config.yaml
n_layer: 10
d_shared_expert: 64
activation: "swiglu"
moe_layers: [0, 1, 2, 3, 4, 5, 6, 7, 8, 9]
balance_loss: 0.0132
balance_bias: false
router_cosine_scale: 10.0
norm: "rmsnorm"
positions: "rope"
init: "trunc"
init_std_qkv: 0.0462
init_std_o: 0.0573
lr_head: 0.0101
decay_shape: "linear"
Below are experts of layer 6 (counted from 0) of a mixture-of-experts language model. Rows are named router (the router's row for the expert), down (a neuron's output weights, with its number) and show model dimensions 0-127. Each number is 200 + 20 x the weight over its row's rms, rounded and kept within 0 to 999.
After each expert's rows: "raises" lists some tokens whose logits its average output raises strongly, later layers aside. This comes from a sample of Wikipedia text that the model never trained on.

# expert 34
router,187,199,187,226,199,230,222,222,174,205,232,200,201,211,206,180,165,219,208,247,197,202,167,171,219,164,207,205,247,212,197,200,156,228,173,195,208,188,190,195,197,186,198,202,162,234,211,199,239,194,166,200,199,202,191,225,225,228,188,217,217,158,204,196,228,172,205,233,184,189,181,214,217,196,205,204,168,240,200,210,183,197,210,209,200,186,203,181,176,233,201,193,201,210,198,172,193,195,216,156,201,210,215,215,197,198,189,230,218,223,198,212,210,236,228,218,195,208,203,188,202,259,207,218,198,201,186,192
down0,188,198,184,209,144,192,201,191,220,202,185,200,187,238,166,197,201,158,195,228,202,228,208,185,212,197,168,188,181,215,167,171,207,183,243,170,180,187,174,206,236,202,226,190,198,196,203,247,179,240,227,193,198,214,241,196,198,209,165,174,193,184,218,216,164,214,185,186,210,242,177,190,192,232,183,195,211,207,182,211,197,186,201,197,221,206,172,202,198,196,191,182,180,247,201,186,209,215,170,217,194,214,211,221,214,179,211,221,182,184,193,206,206,214,210,174,206,179,171,195,210,208,170,185,203,196,215,170
down1,193,224,217,205,232,184,222,215,197,235,185,213,212,193,198,214,227,198,175,210,208,204,178,196,208,161,216,196,225,190,209,202,209,185,210,198,210,211,204,163,215,201,200,206,181,202,190,217,206,179,209,210,198,157,193,214,185,229,179,190,232,187,206,196,215,207,234,181,199,184,190,207,231,195,208,189,189,234,203,178,168,184,213,182,235,206,214,211,200,243,177,203,188,207,221,189,225,227,197,175,214,191,206,205,231,215,233,142,226,213,191,208,213,192,193,203,206,203,187,257,205,231,215,208,149,153,220,152
down2,192,243,187,139,202,163,216,217,193,199,214,226,238,177,230,195,235,180,217,232,195,190,206,200,209,250,181,207,195,208,197,201,209,196,202,223,216,208,207,195,197,211,195,166,205,176,209,174,158,210,167,170,228,179,213,229,182,195,212,186,201,217,186,191,206,219,213,211,217,190,219,216,198,185,229,222,191,222,211,206,206,221,210,201,222,221,191,215,210,191,223,198,201,180,236,225,209,175,195,212,171,189,217,180,203,160,216,205,203,165,203,225,200,210,178,230,228,198,171,203,214,196,211,200,210,215,256,220
raises: ".S.", "ss", "NG", "UT", "GA", "stan"

# expert 42
router,235,180,213,164,204,188,191,184,209,253,186,194,247,194,216,193,191,170,193,196,206,177,215,176,173,161,217,171,195,176,195,166,254,195,217,204,212,186,216,244,177,165,160,220,221,199,194,201,199,197,208,207,198,201,235,194,191,224,203,212,183,233,220,214,215,195,202,180,188,200,201,186,171,173,197,215,209,225,180,220,201,186,174,195,211,194,224,221,167,182,175,208,213,198,214,162,176,190,205,205,175,221,196,211,200,217,233,188,197,187,191,218,173,184,151,209,177,188,214,228,185,192,192,197,195,211,187,199
down0,225,199,172,193,202,213,201,206,152,215,156,178,225,189,199,195,195,223,187,230,233,178,204,207,173,180,171,171,178,209,146,201,189,207,178,192,209,190,186,178,217,200,192,206,198,180,160,200,245,158,192,208,217,230,176,226,181,200,184,210,206,184,196,202,211,191,191,201,230,189,184,201,214,194,172,218,208,218,192,165,238,198,191,182,203,220,210,199,203,188,194,192,243,221,187,187,229,208,202,166,168,201,165,199,219,228,232,231,189,203,169,222,192,204,177,206,182,205,211,210,172,214,221,208,213,229,215,186
down1,196,166,193,211,185,185,203,193,163,210,200,185,195,228,225,207,218,189,222,197,161,194,193,200,231,158,209,222,190,187,181,177,199,219,230,190,207,171,200,191,204,209,199,210,223,234,183,195,215,163,184,193,198,216,179,189,201,196,213,212,198,164,209,177,209,211,179,206,212,213,182,197,171,218,206,210,174,217,198,211,208,192,170,219,213,176,201,238,226,191,214,202,147,237,230,204,187,219,191,245,204,225,210,182,177,259,210,170,245,201,212,226,177,212,185,166,203,200,203,186,219,188,184,182,175,216,207,176
down2,213,198,173,191,215,205,205,205,183,206,226,219,185,178,189,176,177,191,221,199,196,209,224,194,165,191,246,178,178,211,181,171,209,183,205,166,193,174,198,234,229,227,197,206,184,189,215,204,209,145,193,214,193,215,198,175,196,195,172,211,234,186,201,185,216,171,196,179,195,203,204,179,211,175,200,189,202,235,215,237,182,240,202,208,177,175,174,204,201,211,173,189,246,187,198,188,194,247,214,207,206,222,221,208,187,164,211,225,224,203,211,198,226,174,222,186,194,184,196,167,179,222,222,177,172,188,234,216
raises: "ate", "ia", "on", "al", "act", "us"

# expert 76
router,171,233,179,146,181,171,216,201,214,182,212,198,200,209,220,181,230,239,207,183,215,172,209,202,200,194,184,207,202,213,215,170,207,228,184,218,216,200,204,204,241,213,215,183,159,183,169,173,176,215,221,170,191,201,204,215,217,189,240,196,192,189,216,193,206,203,175,197,196,183,221,196,212,213,197,212,195,181,181,223,195,208,195,181,198,150,206,208,241,229,230,210,215,213,221,208,180,189,184,197,224,238,184,214,203,203,173,186,193,210,222,177,175,271,200,227,207,189,177,208,222,208,200,233,210,202,197,199
down0,219,227,231,195,224,245,181,198,183,173,187,192,200,214,201,208,179,232,217,161,207,185,198,207,213,190,221,207,167,200,188,182,224,239,189,207,213,205,196,199,201,208,200,210,176,172,224,216,211,188,217,204,182,188,186,172,198,214,193,210,212,228,207,172,180,187,199,172,197,179,179,179,205,228,180,192,204,195,232,164,194,201,226,201,170,211,184,231,192,186,159,198,218,185,173,198,237,185,187,214,202,199,194,226,238,215,222,208,176,205,197,204,208,175,146,172,209,166,225,201,191,207,186,146,170,202,229,180
down1,203,203,171,201,201,200,199,149,209,203,184,186,180,194,180,213,164,183,188,186,210,229,189,172,238,182,186,198,173,179,192,208,209,211,225,209,184,205,201,184,165,215,178,195,209,190,200,182,210,198,184,152,195,216,219,212,175,191,178,207,178,226,187,213,175,185,222,161,216,190,244,181,246,154,210,195,206,170,175,216,198,174,178,197,210,267,201,204,183,185,184,206,227,181,183,213,202,187,191,179,210,177,218,189,213,204,194,195,208,213,190,173,208,196,210,196,207,166,207,233,194,181,199,216,213,152,224,198
down2,188,180,174,211,223,199,210,193,204,187,203,206,203,203,202,200,176,264,246,171,223,193,209,203,168,176,165,169,171,192,227,183,222,211,215,174,201,199,191,219,187,177,203,201,196,183,203,206,198,192,198,167,219,160,208,216,251,184,184,213,198,181,201,210,238,174,194,206,208,192,209,207,189,206,158,170,212,205,189,179,224,192,188,203,225,200,187,196,196,238,213,230,189,193,181,170,208,181,151,209,190,188,191,210,220,215,186,207,222,224,164,218,208,211,193,216,189,204,232,176,193,204,216,235,211,205,232,163
raises: " |", ".", " and", "\n", " at", ")"

# expert 61
router,222,161,206,161,198,206,180,189,209,218,210,190,221,192,237,204,174,219,169,201,193,178,220,191,184,168,196,203,148,206,185,200,214,179,209,219,193,190,208,210,217,203,192,221,208,213,222,165,183,169,232,203,213,195,209,206,191,220,181,189,224,192,217,229,163,194,212,183,189,194,191,171,211,235,226,179,223,181,194,190,223,170,214,222,193,184,202,195,197,156,176,186,200,221,189,174,182,207,182,223,209,236,219,180,197,193,178,199,206,158,196,186,169,193,197,167,209,186,211,163,162,171,196,197,204,231,203,157
down0,203,210,197,203,210,220,212,153,207,185,188,194,190,222,214,197,164,194,192,213,188,191,214,175,220,204,170,209,224,219,180,180,174,187,203,209,222,196,232,192,169,182,190,179,202,209,229,194,213,180,183,175,184,238,247,211,193,200,173,206,181,187,197,169,195,188,195,191,183,201,202,187,171,198,182,205,197,209,172,189,194,212,162,204,229,180,227,201,235,166,199,223,182,228,220,180,217,219,172,154,204,171,158,207,205,200,202,198,269,181,159,184,199,185,198,208,204,216,208,210,211,166,189,197,185,204,166,192
down1,182,170,226,182,177,170,179,192,225,202,159,208,207,209,186,198,213,163,172,200,216,192,171,186,209,211,209,197,177,224,215,215,205,179,199,196,206,216,215,236,205,178,218,196,178,200,165,253,235,170,210,205,186,190,183,187,162,152,228,196,179,208,212,185,212,203,204,227,208,232,196,165,182,244,201,220,208,211,223,208,183,212,239,193,182,215,218,223,168,176,212,181,219,204,179,188,184,181,194,193,240,202,226,203,183,201,200,220,229,159,219,199,223,176,199,207,208,175,197,199,192,207,202,197,213,175,205,217
down2,203,174,224,223,182,192,227,193,211,182,178,214,222,219,147,200,212,187,197,189,193,213,194,172,197,199,226,181,205,179,216,199,200,225,204,198,195,198,216,207,204,201,207,226,182,207,219,190,210,201,223,196,210,196,178,221,199,185,203,163,183,188,198,190,192,213,218,187,190,231,205,234,176,212,229,238,199,180,201,200,178,215,213,219,254,176,212,198,214,217,207,222,248,208,191,200,184,196,203,154,198,194,197,231,196,211,202,188,209,239,203,215,233,188,263,198,186,171,179,213,208,241,173,208,190,182,229,252
raises: "it", "ment,", "ment.", "ite"

# expert 74
router,197,205,195,218,181,220,206,217,221,213,189,249,204,187,166,225,190,199,214,206,195,211,201,186,206,187,191,205,232,234,215,235,178,221,210,179,188,199,173,214,204,255,192,175,211,210,196,248,190,197,214,231,173,199,195,194,205,195,195,166,184,203,245,188,192,178,199,212,212,210,189,164,189,176,204,229,226,195,167,204,220,166,200,204,190,213,178,191,209,208,219,225,259,173,185,185,192,209,193,188,208,195,247,237,203,220,180,185,215,190,230,197,199,223,214,224,189,179,171,184,181,180,212,171,189,203,225,197
down0,205,175,225,216,220,185,154,243,204,233,182,181,175,215,192,169,190,224,227,210,184,224,219,229,200,189,211,169,184,221,201,195,179,248,202,205,187,204,205,206,175,209,215,198,205,219,172,197,189,185,168,222,197,206,222,205,212,188,194,172,223,216,172,220,209,209,196,194,217,183,192,213,222,193,173,150,171,190,206,224,203,208,202,215,223,216,209,206,227,196,180,150,217,160,196,184,188,215,176,200,234,217,226,204,196,177,159,211,186,194,229,219,155,211,200,188,232,212,193,181,186,199,214,188,199,190,183,213
down1,191,155,183,202,198,210,239,196,171,189,185,200,211,204,185,174,202,171,195,182,205,206,226,197,225,216,216,209,166,209,230,230,182,177,218,186,190,203,196,184,170,234,199,165,206,217,197,204,236,217,191,171,177,219,186,199,202,176,201,208,223,206,225,180,192,195,175,198,228,199,220,222,225,189,182,202,205,177,171,212,203,211,215,217,199,188,238,149,193,211,199,208,198,216,241,181,192,219,181,201,192,217,244,238,196,223,214,191,211,174,190,183,174,196,179,227,218,220,180,236,189,217,209,212,182,231,232,237
down2,209,182,229,184,200,166,185,196,203,212,200,224,187,203,198,145,171,236,186,177,197,233,198,215,217,213,187,179,206,198,212,186,203,224,198,221,204,218,178,214,228,204,216,214,183,179,190,202,183,226,200,177,205,205,196,221,208,181,213,285,173,195,189,199,218,196,158,210,225,173,196,226,227,197,192,174,186,224,213,201,176,243,183,202,207,194,227,194,179,195,207,165,159,196,192,208,188,159,183,172,216,187,180,186,208,189,192,204,192,198,163,221,175,215,206,172,228,197,218,212,172,205,203,216,187,199,203,196
raises: " it", " her", " them"

# expert 9
router,177,251,191,239,196,194,200,180,203,217,216,199,190,234,172,215,201,187,188,219,209,212,148,204,194,218,216,203,213,177,195,261,174,234,206,249,227,216,180,154,194,201,230,200,202,222,192,213,227,172,205,204,220,212,183,183,199,225,176,177,214,197,196,155,205,154,215,180,210,240,166,209,199,204,203,183,197,196,218,206,195,221,191,206,190,183,177,190,191,194,192,160,190,205,217,188,214,197,198,196,222,213,197,223,203,178,201,198,224,204,194,217,228,236,216,190,227,197,175,201,203,220,199,170,198,190,189,204
down0,208,179,210,197,184,207,189,189,191,164,195,173,236,212,225,178,205,209,158,214,199,217,193,165,199,207,184,169,226,166,195,208,221,220,182,253,212,176,144,184,205,202,181,194,186,192,190,190,167,239,178,188,206,190,196,189,248,189,228,176,213,212,182,167,203,203,218,191,218,220,203,175,211,173,202,200,164,187,210,179,216,187,193,233,231,192,180,183,206,204,190,159,211,194,200,162,182,203,201,206,215,228,223,191,185,195,204,197,226,168,214,225,202,202,191,150,178,180,189,187,199,188,206,211,196,184,207,186
down1,209,167,180,174,205,223,194,202,193,194,195,242,192,204,224,208,196,175,195,195,204,194,164,202,169,191,196,184,211,190,228,195,189,206,188,172,245,203,195,208,184,216,204,201,195,234,213,154,194,181,190,208,225,186,182,182,218,197,218,197,229,183,201,211,209,210,179,162,213,162,185,190,225,235,192,186,217,251,157,222,177,196,211,202,154,169,215,229,176,213,187,192,167,195,192,194,217,208,193,167,206,171,172,206,196,191,214,239,223,174,215,197,194,200,176,199,190,201,173,222,207,196,183,224,221,207,171,163
down2,173,222,199,232,209,193,197,194,150,188,188,213,219,234,213,171,212,217,215,217,245,189,203,204,203,206,202,184,177,178,199,235,191,154,233,162,201,172,204,193,220,156,160,184,185,195,198,195,159,212,201,196,199,228,232,185,218,243,191,195,191,227,189,165,192,208,193,199,218,212,226,199,190,199,207,175,194,235,203,191,198,204,218,201,176,204,192,179,233,198,205,157,172,185,211,199,193,172,195,191,223,191,220,190,208,213,224,173,196,210,196,205,223,222,217,217,225,205,229,214,198,177,197,208,204,185,151,187
raises: "ia", "iz", "iy", "ü"

# expert 50
router,209,212,170,147,205,202,204,204,204,185,190,219,225,212,205,201,172,221,199,192,206,204,200,181,177,199,179,242,199,227,205,205,190,223,236,199,186,208,174,183,208,224,228,148,200,216,236,200,199,199,234,192,183,186,200,180,203,208,228,210,170,189,211,243,218,204,211,222,193,191,186,192,209,245,169,202,218,195,212,212,203,217,183,178,178,186,232,187,223,225,197,200,209,178,209,201,191,181,197,215,227,206,200,176,172,194,177,193,206,211,211,144,178,244,201,232,206,215,163,200,186,223,197,242,203,204,166,221
down0,163,194,188,208,185,227,199,179,227,149,199,192,195,189,210,226,207,233,180,170,192,205,212,210,206,181,204,212,207,182,198,200,197,187,180,200,159,167,224,178,195,207,200,170,168,186,224,161,176,197,180,157,211,236,200,213,197,170,212,171,194,158,192,196,198,215,201,217,190,200,190,218,210,199,176,214,218,208,182,234,215,224,150,177,202,198,206,192,213,194,209,223,182,186,191,239,210,180,206,170,193,215,213,191,179,220,181,187,168,181,178,191,168,210,189,186,149,174,208,182,176,194,193,206,167,184,190,211
down1,202,159,168,210,208,182,205,210,244,178,219,212,246,211,225,208,188,215,180,207,177,164,207,206,195,203,211,201,205,208,244,203,190,189,201,208,227,192,217,202,199,217,211,181,200,174,217,175,207,207,214,197,140,144,180,229,219,244,203,212,175,188,151,227,174,193,169,215,182,214,193,196,216,216,219,212,190,203,195,216,211,205,189,184,204,233,167,218,190,179,242,213,195,194,166,197,214,190,198,180,192,216,190,200,193,182,216,196,195,181,198,204,189,180,188,177,197,188,177,225,191,237,203,200,234,186,191,178
down2,230,180,247,226,201,223,175,211,190,214,168,201,184,210,202,243,196,221,189,219,210,204,218,210,183,201,232,185,189,190,202,187,202,222,161,238,218,213,221,221,238,211,227,197,161,209,206,187,160,231,205,179,174,213,191,196,180,171,190,176,210,182,204,207,224,199,190,208,198,198,193,185,224,206,194,245,217,206,228,218,238,201,177,219,186,186,188,188,203,183,201,166,150,217,241,231,227,228,206,199,169,195,202,208,188,192,198,194,229,201,195,179,208,229,202,191,212,204,195,181,179,228,219,217,192,194,178,214
raises: " and", "\n", " from", " by"

# expert 33
router,201,211,201,168,195,161,197,192,175,181,219,212,197,199,197,142,181,189,183,227,195,189,194,207,225,211,196,199,210,214,207,175,199,197,185,207,196,207,204,176,235,191,162,200,195,199,181,209,204,200,192,193,205,180,182,225,199,188,209,200,186,206,194,237,190,194,192,218,189,188,192,216,209,202,184,200,233,237,168,162,230,230,211,201,218,219,211,223,203,198,214,198,206,209,223,168,147,206,189,201,188,189,196,201,201,205,139,204,177,207,210,191,214,240,196,193,155,205,172,223,210,229,221,242,225,161,196,255
down0,222,190,201,174,194,221,176,197,212,231,193,234,175,214,190,180,251,210,175,183,204,200,196,218,215,195,172,175,208,197,195,189,193,204,224,210,216,205,218,172,162,174,185,174,209,189,207,195,151,200,232,196,183,152,156,202,194,188,189,182,199,195,193,197,237,200,189,199,203,197,208,198,204,173,247,229,213,187,160,171,196,185,243,192,188,219,181,248,192,195,188,184,190,167,174,191,232,228,200,209,198,166,208,208,224,195,176,206,229,184,192,222,207,170,215,190,208,208,204,171,202,209,203,180,207,212,197,219
down1,169,197,198,168,212,200,203,222,244,208,184,205,196,223,214,178,209,196,212,203,183,231,171,223,178,246,192,165,188,230,164,214,207,215,193,176,216,172,220,185,189,210,235,222,226,207,200,187,246,231,205,213,198,197,206,228,187,196,172,168,185,194,187,194,212,203,171,189,192,172,228,190,159,171,182,220,193,187,203,170,216,192,202,194,219,183,189,218,221,218,205,191,222,184,224,220,231,207,163,176,184,213,185,195,222,185,195,187,250,206,209,188,228,215,221,213,197,192,209,192,180,190,202,196,152,205,226,196
down2,217,215,205,196,196,183,223,232,155,172,193,184,200,170,179,197,201,200,219,196,223,188,171,165,154,208,199,214,209,192,208,186,234,190,210,201,183,207,215,199,207,202,178,227,186,171,204,199,180,199,172,172,204,157,199,194,239,213,200,208,201,230,233,217,220,212,182,182,221,194,216,198,200,176,240,198,178,236,197,176,174,213,218,177,205,198,242,206,163,205,176,208,220,202,242,211,207,218,188,181,176,184,216,216,212,196,160,171,185,203,203,202,219,228,201,239,178,186,209,181,198,204,165,178,218,181,217,201
raises: "pt", "A", "K", "-year-old"

# expert 73
router,226,196,206,205,191,191,227,192,209,182,224,196,189,233,169,197,181,196,204,205,172,210,182,182,183,175,217,229,159,197,223,212,211,232,214,237,240,206,179,214,235,193,200,178,190,191,190,132,224,233,223,222,213,215,209,200,209,160,241,205,193,183,189,212,197,184,169,211,200,209,195,208,198,189,192,193,172,192,164,225,210,238,159,195,207,208,197,215,202,238,216,209,239,207,216,185,212,213,179,212,214,212,188,202,183,199,216,182,204,229,191,183,198,232,204,192,215,220,230,200,211,184,186,248,191,187,201,201
down0,219,206,187,166,228,213,174,226,194,206,202,172,178,196,222,240,237,206,214,211,244,176,178,191,157,189,168,195,221,199,261,172,189,205,190,215,164,190,207,205,180,204,205,156,175,231,219,163,190,186,167,209,198,231,193,206,190,200,218,206,194,211,178,181,197,174,204,191,209,231,189,222,209,192,218,229,186,180,184,176,213,196,225,226,207,172,203,183,202,181,209,209,206,171,180,175,227,209,201,192,188,215,223,187,201,163,191,217,175,211,217,181,194,180,194,203,224,190,193,207,193,181,198,234,205,225,195,181
down1,212,214,219,203,179,201,188,183,201,189,208,193,198,211,192,213,191,205,198,196,213,204,199,208,186,222,205,218,159,198,227,197,182,251,206,173,171,230,193,197,180,190,190,188,196,177,190,186,180,181,178,206,219,209,170,185,206,185,153,227,186,180,200,229,197,164,187,186,197,184,243,225,226,153,188,201,228,177,190,206,213,170,213,234,189,198,243,204,189,197,215,185,214,169,198,224,211,223,161,207,165,197,196,232,209,182,178,212,210,216,176,177,156,198,194,213,204,224,221,174,247,204,216,215,177,197,225,181
down2,208,184,201,178,198,182,221,189,184,155,220,174,161,200,207,219,192,169,235,247,200,200,205,205,220,182,178,201,206,223,183,204,194,180,211,194,202,208,190,192,209,179,168,189,193,230,205,231,212,199,218,207,232,194,255,182,213,158,205,224,166,189,171,183,196,212,187,233,186,229,207,171,154,183,209,203,199,239,224,189,200,214,213,204,196,198,180,200,179,210,200,212,247,177,200,188,214,191,221,222,226,172,212,194,187,221,191,206,186,227,195,179,194,175,217,198,214,177,218,183,194,173,184,210,227,197,157,214
raises: "com", "ctor", "000"

# expert 58
router,203,209,225,261,172,224,174,202,201,208,205,207,180,225,210,208,183,202,178,261,169,238,197,207,194,218,209,236,204,207,213,218,202,219,215,207,238,205,195,191,220,197,244,228,203,200,188,207,200,207,196,195,222,197,200,199,239,228,169,203,195,206,157,153,199,191,195,189,206,206,175,205,208,179,190,176,181,220,224,193,181,230,200,214,201,192,174,213,218,189,198,174,211,219,205,187,229,209,210,208,196,225,213,211,228,173,200,199,178,224,161,204,212,215,196,160,198,239,188,191,218,183,212,179,221,178,218,175
down0,187,224,192,199,200,168,222,203,168,157,217,182,208,213,224,218,217,208,184,176,229,202,150,174,232,174,201,182,205,193,182,212,179,214,206,188,212,175,173,212,202,189,206,197,188,171,207,212,171,211,136,203,220,206,231,231,182,194,192,207,182,202,206,186,196,201,187,225,221,187,215,188,196,179,178,221,218,218,205,194,199,213,236,188,169,201,210,170,223,204,214,170,196,220,244,203,184,216,183,240,223,215,218,216,195,172,200,198,225,193,189,179,189,203,190,173,184,206,164,161,184,202,198,214,174,234,211,225
down1,194,197,220,180,204,179,223,182,200,190,178,229,174,202,203,192,214,184,172,182,216,209,240,214,203,211,196,208,230,214,183,196,221,192,199,198,202,191,223,187,188,192,224,211,199,159,205,183,205,165,235,222,180,207,204,184,204,205,181,230,159,198,215,190,170,221,164,195,214,191,216,195,207,225,185,205,198,239,213,185,212,173,197,214,173,219,220,172,205,193,188,196,219,202,222,231,230,206,252,186,211,159,208,162,185,206,193,198,220,186,191,202,233,169,219,205,156,182,191,214,231,217,165,203,158,217,212,166
down2,191,208,187,173,185,201,255,202,191,213,198,189,177,196,229,195,195,183,211,249,181,218,207,211,222,206,200,171,212,184,189,217,238,223,203,234,196,202,197,194,203,231,191,200,187,211,191,183,201,209,225,219,193,200,207,192,231,249,204,187,180,192,224,199,191,190,198,166,181,246,241,176,207,209,166,189,202,191,225,198,189,183,196,186,176,240,221,222,219,199,194,164,215,210,226,211,201,208,232,189,197,218,209,203,148,224,224,185,180,182,199,199,207,210,201,218,210,185,191,212,191,186,194,134,232,220,207,213
raises: "olar", "ilar", "ed"

# expert 2
router,187,200,203,212,174,209,178,206,222,221,209,196,183,173,230,214,198,216,193,146,206,191,184,207,210,198,192,174,218,199,215,205,149,186,204,207,184,192,207,216,240,260,187,205,200,207,175,230,198,171,205,221,186,249,179,191,179,190,223,163,208,229,216,210,194,225,196,183,207,223,216,192,231,175,183,220,198,234,183,217,241,187,218,183,176,185,180,197,218,170,198,195,199,201,171,220,202,197,196,224,216,201,187,207,208,218,191,174,220,208,221,211,177,259,220,198,174,194,189,196,198,197,199,178,197,219,236,202
down0,209,181,177,198,175,218,207,208,217,174,219,240,194,198,210,201,202,193,209,227,179,204,201,226,195,233,202,211,196,208,209,195,211,193,171,216,210,196,195,218,224,201,209,193,184,222,181,206,234,230,259,197,216,164,192,203,212,191,181,167,219,202,230,215,226,200,143,176,217,196,207,166,212,183,207,210,242,193,185,234,180,186,213,215,198,193,267,177,204,173,216,192,187,236,180,203,190,180,174,172,154,232,204,206,219,209,201,204,187,181,203,222,173,196,194,203,199,195,196,215,206,199,196,214,219,210,236,188
down1,232,179,186,194,192,227,200,167,170,194,208,208,205,216,238,197,191,217,164,186,208,220,225,169,197,193,183,209,200,204,217,221,211,215,230,192,191,201,198,232,183,216,197,201,171,167,217,171,249,189,231,207,191,222,193,214,201,170,180,161,169,182,216,183,207,198,213,195,195,197,211,188,202,212,209,186,170,244,183,219,199,187,179,198,189,220,180,168,211,186,204,232,172,170,218,196,171,169,175,201,179,182,215,209,218,148,185,171,218,157,200,212,187,205,180,209,200,191,231,215,173,209,209,168,212,216,196,193
down2,218,149,210,217,202,220,182,167,177,172,170,221,205,210,166,208,180,172,187,255,193,207,234,217,207,203,183,207,204,204,221,221,210,145,203,199,193,191,211,200,211,191,190,202,220,189,218,190,216,210,200,238,229,219,213,209,191,193,179,195,176,218,192,239,186,227,196,193,200,184,215,187,185,197,200,196,183,176,230,194,179,181,183,228,179,236,189,212,198,171,180,196,222,218,191,191,162,200,203,215,195,252,181,218,221,242,184,190,214,233,179,209,203,220,194,198,211,208,200,192,195,188,174,167,233,224,214,185
raises: " in", " on", " among", " to", " through", " within"

# expert 65
router,188,197,208,173,170,191,196,233,189,191,216,197,171,223,229,161,198,213,192,194,214,207,221,213,187,256,211,198,249,201,186,184,243,239,214,187,228,183,189,196,209,202,201,199,170,190,167,216,217,216,190,190,236,219,193,180,208,179,182,212,204,192,165,229,204,196,183,202,205,186,208,232,204,189,184,215,209,219,165,179,207,227,207,200,205,191,186,186,210,216,223,176,223,191,204,218,190,178,188,187,213,204,204,221,222,184,142,189,187,213,187,186,208,225,229,151,189,165,184,198,212,217,197,234,207,174,223,216
down0,234,186,198,209,206,183,218,247,155,205,189,163,208,216,196,216,212,226,205,222,163,215,168,159,184,184,223,231,215,204,245,227,203,162,180,191,201,201,169,221,204,179,223,182,218,234,200,221,204,200,193,156,212,183,219,181,196,214,183,199,203,193,218,193,187,232,219,229,191,216,207,199,221,215,200,228,221,212,223,233,190,215,190,216,216,184,180,210,174,218,221,207,204,236,193,226,199,192,212,194,238,200,194,221,171,196,147,172,208,213,189,194,196,174,208,213,192,190,229,211,186,189,191,204,182,195,192,203
down1,231,203,157,194,196,238,222,190,254,189,182,194,185,185,196,203,211,187,211,205,183,170,222,161,182,204,229,153,182,205,196,196,204,218,159,191,214,185,195,206,209,220,197,216,197,189,177,214,161,193,183,234,191,206,180,208,207,219,216,207,238,194,221,167,209,206,242,169,182,184,193,189,208,205,233,194,205,199,190,170,238,198,211,197,198,175,198,250,149,193,167,206,206,183,175,197,226,191,179,211,200,195,205,206,202,229,199,209,161,187,182,199,214,226,217,175,203,197,214,206,211,207,230,203,209,220,214,203
down2,218,216,163,224,205,214,202,199,204,226,192,217,164,212,170,191,230,198,198,212,201,169,219,242,193,193,169,195,214,195,181,181,226,164,196,217,197,209,211,243,214,189,197,199,188,180,205,204,210,212,187,202,206,168,184,193,213,216,214,210,194,231,229,224,204,187,180,201,181,221,151,207,219,190,190,213,214,204,164,206,203,251,215,147,188,216,202,190,148,207,207,217,182,233,175,211,191,194,212,220,184,218,198,204,211,197,172,197,179,170,236,205,225,196,206,186,175,171,168,176,216,218,172,212,208,205,183,224
raises: " |", "ist", " ("

# expert 5
router,174,225,196,234,208,239,206,216,203,165,217,221,193,204,194,169,193,229,206,238,173,210,230,194,209,247,187,166,228,201,176,175,206,187,207,199,184,228,188,202,181,190,209,225,223,210,206,200,214,199,193,182,226,224,197,176,182,199,178,219,234,211,206,228,168,194,200,233,198,159,209,218,231,188,204,199,208,209,204,165,200,250,228,206,203,192,208,229,216,245,226,157,183,198,203,196,202,221,185,215,197,184,201,220,212,186,185,186,174,173,199,190,188,234,218,205,185,214,198,193,207,245,200,216,210,177,201,201
down0,225,227,231,184,203,202,203,213,202,169,248,167,181,214,209,180,186,204,217,206,220,149,227,226,180,207,200,198,224,210,187,192,227,195,193,173,198,234,236,200,180,178,208,194,178,189,240,184,225,187,208,214,199,224,196,185,232,208,183,202,193,208,209,182,179,189,191,162,216,189,202,224,229,229,188,199,191,176,208,174,199,208,210,242,169,158,214,202,196,159,188,198,212,206,226,191,220,194,187,224,197,194,201,243,173,172,163,191,222,217,209,187,198,242,184,210,212,207,186,216,202,191,185,221,209,188,190,172
down1,218,147,220,234,203,177,185,167,198,179,207,223,179,199,175,195,165,169,193,195,229,202,213,173,173,184,184,221,215,206,192,193,183,184,218,175,184,225,187,181,188,215,166,211,167,228,230,208,212,189,203,156,201,202,179,173,224,219,199,220,204,161,187,165,204,182,184,203,180,204,239,207,227,206,198,203,187,197,215,181,205,198,206,207,237,196,196,171,201,184,200,177,197,176,164,189,196,179,213,178,194,171,174,200,224,227,193,233,191,229,215,218,187,179,212,214,193,188,231,168,211,201,203,244,180,210,203,200
down2,205,203,198,199,178,183,205,203,202,203,173,167,212,216,208,191,209,209,218,186,205,198,199,226,227,224,194,195,209,215,239,224,188,165,194,219,181,254,220,196,192,202,234,168,237,178,181,198,198,222,191,204,194,185,207,180,187,189,171,224,173,211,214,221,174,220,192,215,221,188,235,226,207,154,169,243,185,196,197,195,218,190,193,203,163,173,175,170,191,223,223,216,187,192,193,178,200,183,214,201,203,174,200,201,221,218,199,199,160,232,206,211,184,208,259,201,159,194,164,212,228,196,199,212,186,201,196,201
raises: " |", "”", "–6,", " (−", "1.", "eat"